config = dict(
    hidden_size=128,
    routed_scale=4.9,
    router_z_loss=0.001,
    norm='rmsnorm',
    max_grad_norm=2.0,
    dataset='wikipedia_en',
)
Below are experts of layer 2 (counted from 0) of a mixture-of-experts language model. Rows are named router (the router's row for the expert) and show model dimensions 0-127. Each number is 128 + 24 x the weight over its row's rms, rounded and kept within 0 to 255. Numbers have three digits each.
After each expert's rows: a language model's description of what the expert responds to. This comes from a sample of Wikipedia text that the model never trained on.

# expert 13
router:146143140128148128134165153159134109152144106185164125110173147131145135108107133100094133152097138110128094120098148164107147140151115101109096081102143120161143107095154111086143136097156156116152116171083135147060136153156149104136096117151121113115158133129150152150092108119156102109150110092173149092129131099107112117134146146104155154139144127102120158117135147097130104110166
Subject "he", "his", "was" and first-name starts in biographies, plus contraction endings after apostrophes in quotes, such as you'd, I've.

# expert 16
router:147136144113149119124153159166147115150138104172171128098158150125146101108115133098090135137097140109128089119083144158092144142163117107103088094101156105160147125102152112090145133114154165114153117171081144143081135152155155102135117121151109108123150121143166148161104093114153102101125108104153141088141148105100105121128132144119153158128149129098123152105138162102139106112180
Common words like the, in, to and commas in running prose, plus single-letter pieces of Chinese given names such as Y in Yong.

# expert 3
router:160151138103144126139150159160143106160143122171136124101155152143150111118111129107090117148095139115119091115086147143103145142149115104111090092100164104154149137103149094082153130121158151118161120177081148159074124165133150112124130125149114117129146132131161160157100100118152103105119090101154146084143146105111101123129122145101149155133154132100117148103135157084132109124178
Line breaks ending table rows and list items, plus "the" before place names, "Moscow" after club names, and raw bytes of Hebrew or Thai script.

# expert 9
router:159136133096141125138159146159150120166150121172146102104161149134145108111109118091089121145102137102139090126099152158095151131153099094103094093127151111157148122106155108085150134119141167105162112162087150157054125149154153103138112123140119111131159130136154153158106094125153106111136097109151147074138158110105109124133148147118150157122144136112121146109139151107136106110177
Sentence-initial "However" in sports biographies, plus single digits filling football statistics tables and some word-initial pieces like wh, Th.

# expert 22
router:142153138118143118129158164162147107156150115173159123099141152139151110106126126102090137143104144104124096131099156168093142167147109104100084104089143108164146121105143093090154135110172165110158110167098143150084118154161154111128113120146107118133161124143160154159116099116152094111107101113151146081154139105097110116129126149105142155140153114107121160104139146095137120118168
Word pieces ending one personal name before the next in cast, credit and election tables, such as Chance, Margaret, Andrea.

# expert 11
router:155138144117153118118162152152147115156153124175168133104144155142142110115087122090098122151101137102120097139090143184097155133147113106111086092098145114159141133111145088082145128140154152096164117162081150156084152148126150118130109123139108115120149130142152164156108104126145109114105098101152153079125139104102103119129117138093149156126144119112111149106135166099149116121175
Single letters and byte pieces inside foreign or accented names, such as Plácido, Novák, Gruffudd, and raw bytes of Chinese text.

# expert 20
router:154152159147103146110141116132147124133151127129098091106112116120150107119112121100138131151108179118144133142114123170129139145137118110116128083123074105119138084105108132111126193099098140088137112131091132144183095135167121120142140113131113071127159124082136164103121101096180134125149121123096126104140083103123101114119155150101142169129126124140107128084191138100156112125127
Prepositions and verbs in release and reception prose, such as by, with, for, released, played, score, received.

# expert 1
router:152145162124111145115135124163168073146148104094105148085159101160156107120120114097093104122116128056152122108108120114112117127149118094121118074146085113151150138130137105118117122130140135114154126128121182145118116124126128116154116128122122129138132154086150136134113110098120100098144130118105128114117152125136119128147104212158180141146144097104139153094166163141163111084118
Word-internal and final pieces of common Latinate words, often after a prefix, such as port-fol-io, mom-ent, ac-compl-ishments, strateg-ic.

# expert 6
router:153148131101126113134161134171139130162140108196126115102159144142146112123129120094093113144098130103141099135094150185113140118155116114109086129121147106154147136105153079101160131163125162132155112162083166157128134161169165101128103121147120121143140154120149144168109083115153103115099099120136147079106134108106110116158100148116151140128144114112108144090126159094135111106155
Lowercase middle or ending pieces of foreign personal and place names after a capital, such as Hiroshi, Kirovohrad, Dumbarton, North Macedonia.

# expert 4
router:151149137129160123134161163167140107161150111183148127101143143130141115102112121097087124149104142103118093121086148156102146172155106106107097087102154123155148114096145097088154141116150153118151118175079144148073116162137142107132102117143119125126146134142156148154110092126158108102102099105142134080152146110109113114134134142105148159110149145114121143100138163095139108120169
Plural s after decades or acronyms (1970s, MPs), plus and, commas and the when they follow a noun inside a list or clause.

# expert 12
router:145154144154129122113133136142141105129139111153110126113169114142132141137099135129115088161107141090120107146108181122114144135164138113141089132147122093141121127124123115129126123152133132155149103114129136173153161160122128138116110112141088107103137153140158117117072115095126141139154127072135176057146119126121124112142125173169163127110150108029127157144137152140113143098169
Short lowercase pieces inside uncommon words and names after a capital, such as re, un, in, af, ar, in TurboGrafx, incapacitate, clarinet.

# expert 14
router:160149134105150127133160165156151103161142105189158117104149151135152125119100123087086130151100141108124101127090147140108152136166101100104099105111145114155139124103151100090155126124155153098156116166082154149080131151141147097124111117143108119123165127136161154156118096123155112112115097104149147081140147110111098118135110139101150153134163130094118148102144154098139113118179
Opening pieces of place and personal names, often in lists or coordinates, such as St, Ber, Mar, Lux in Luxembourg, Alberta.

# expert 7
router:157140142117140127126153166152137111151144118178135137093157145137153130107102129101093120145102143107129086126100153166102148174159109101095099106096159107166141124097160095095157134124157157108157109163092146156087124161150151107128127119152115106122159131138159152160115107123156103104126096107157145080144149103110097120133122141100145156126158131092125147103141152094133104112175
Opening pieces of proper names and institutional titles, such as Sri Lankan, Tamil, Mc-, University, Division, plus "is" and "a" after subjects.

# expert 8
router:159142126141130124120153152160144126154155123163114118101180163148142081082122123096103122125117131110124102131108150132097168188137098108110099152073125111156136104104141101098139132110114154103163115164096145135062127141192149097144115123145109125128134138129148157161079094136150106106068106106128143107130128112103098129125117135139153139153155137111122131121126150102140122123163
Final pieces ending a common word or name before a space, such as Birthday, century, Emmy, severe, assembly, Damian.

# expert 2
router:158148136103153130133162156155134115153144115181160129095140135131150098102134133099081121152104145116141093125086156151104150137162102106094102116112154105162143123094144097097149139112150149117161121160086137158063133155146143107136111124147117111126154135135160153163131099119144113104089099100140135078142150102096098124126110150114145159126157134095111142107149157094132108110175
En dashes and hyphens in year ranges, commas after years, slashes and prime marks in coordinates, and final pieces of foreign words such as January, Thessaloniki.

# expert 21
router:154146125174131113088155132137147094124144113141162174133126200127134145153161065157113118112101146125109119113122155086128143127148113112115110146153113116129173131113116139135180170110150129166129120118145104124141136148074136103121148123175089100135138170102136151132154122110162130124124144118102119131086123124071124128156140121175129158131148120111092146136131129102137076101100
Section heading markers, list dashes and blank lines that open lines in infoboxes and lists, as in == Early life ==, - Location:.

# expert 19
router:156162140153157085098161158162126132158141111122133113131099128139158161158107089146125131094141163099098118182104137092141131099123081110124119138095146131137132089116156121127125164121154128152140114122124104126089120147134128108144150091143116073093150119136148145113104100122129035127137129134065151129162115137110130168133149141164140131106142093100115129138122146093124108128113
The word "of" and quantity words in census-style demographic prose, such as 19.9% of residents, average household size, housing units.

# expert 5
router:140141143159135122123149172152131097146164123154125142096136122134155092076124111109098114122100134119091104158095146192077149148156110084110098165116133111146147075109128108104150137126160158109162133153089149155074139160164162118134158103157127124119148146137146134150095093108147105115138099100135120097168128096113109120120148138116160143109150140106099146123119141102134116122155
Object pronouns and verb particles after verbs in running prose, such as pointed out, broke out, places them, find out.

# expert 0
router:154142141129158121134159153153143106164154108177159120102138143136150109108128134097098121142103144102111093123090157163101149133148108108105084105099162112151153108090157093091153129129158162113170109162083145154081141153148146108123097112143113116127154133133159162157104094125152103113115105114152149090132148108095106119125133156108141158127148122112111150099143163106136117104178
Opening pieces of capitalized proper names, often after a space or bracket, such as Al, Col, Bl in Theodore, Valenciana, Cephalaria.

# expert 15
router:164133146097144129135156150163143120152141113175141146095146141124135106113116129105103131146108136106139092113092152158081150163154120098099089096106138108159145100099154106083156137094159156102157111178094147145080129152137149111135112121151116124119157128141151169167104091128154115113098106110161137092146149102109108122136085143127155149119158123106122143093128145093146110128169
The final digit of years after 199, 200 or 201, other numbers in data, and word endings such as -ists, -ically, -al.

# expert 23
router:117122177113148133076135169166128120193108118139129117129104146134124133131112131110115131142121122145159066106106143136132206099148113142126100078112136111135139162126132122091133133110133134119148097160132166132118092138110134132161152145142087062121166162167128122117136129128177141120128085122128149137165106076099136084112147126145123130151137126134123147121140126082130093125117
Pipe separators in statistics tables, plus opening parentheses, semicolons and slashes after titles or names, as in "Song" (Bailey), Göransson / Verbeek.

# expert 17
router:147137143121157130134161166158147125156144110182147148105156140143156111112107124099097123125102147105128095119097145169108148158149120104100100095112149111156136120100146112087145132116148159111158105159083152160060123162144151110127132111155120119135158129145164159155101099115157109102109095115155148082140145107095100122137122140110150157122144129101117147101146155109141101111186
Adjectives and first words of compound names before a noun, such as United States, New York, Democratic, murder trial, real estate.

# expert 10
router:146135192135117132111147137170158084162129102117146121116126139142154133114117131112090135157126109100121106165106134152129132154156117072103094102144152112132138152110169120096180109106152128141158059147125117159146141150148153119177110161132110151128144133132163113157150136131136149131163105102120121123145157141057103123163094149100131147140130155127101128108110147117169105115150
Number pieces, mainly the century prefixes of years (199, 200, 201) and coordinate degree and minute values such as 59 in 73°59′.

# expert 18
router:155153143113158127123156160165150112164147108186162118098148142137157120107094133093092128138104144110124096131082148152102147141156101102101090086107160107153142123103155094093147138120168160116151111162083146150082124145145154112122122118151117112115159136134160148153106108118158113106125100108140145078137139108105111109128125145104151160122148147101121148107137148090136106118179
Full stops ending sentences and paragraphs, table cell bars in election results, line breaks and following The.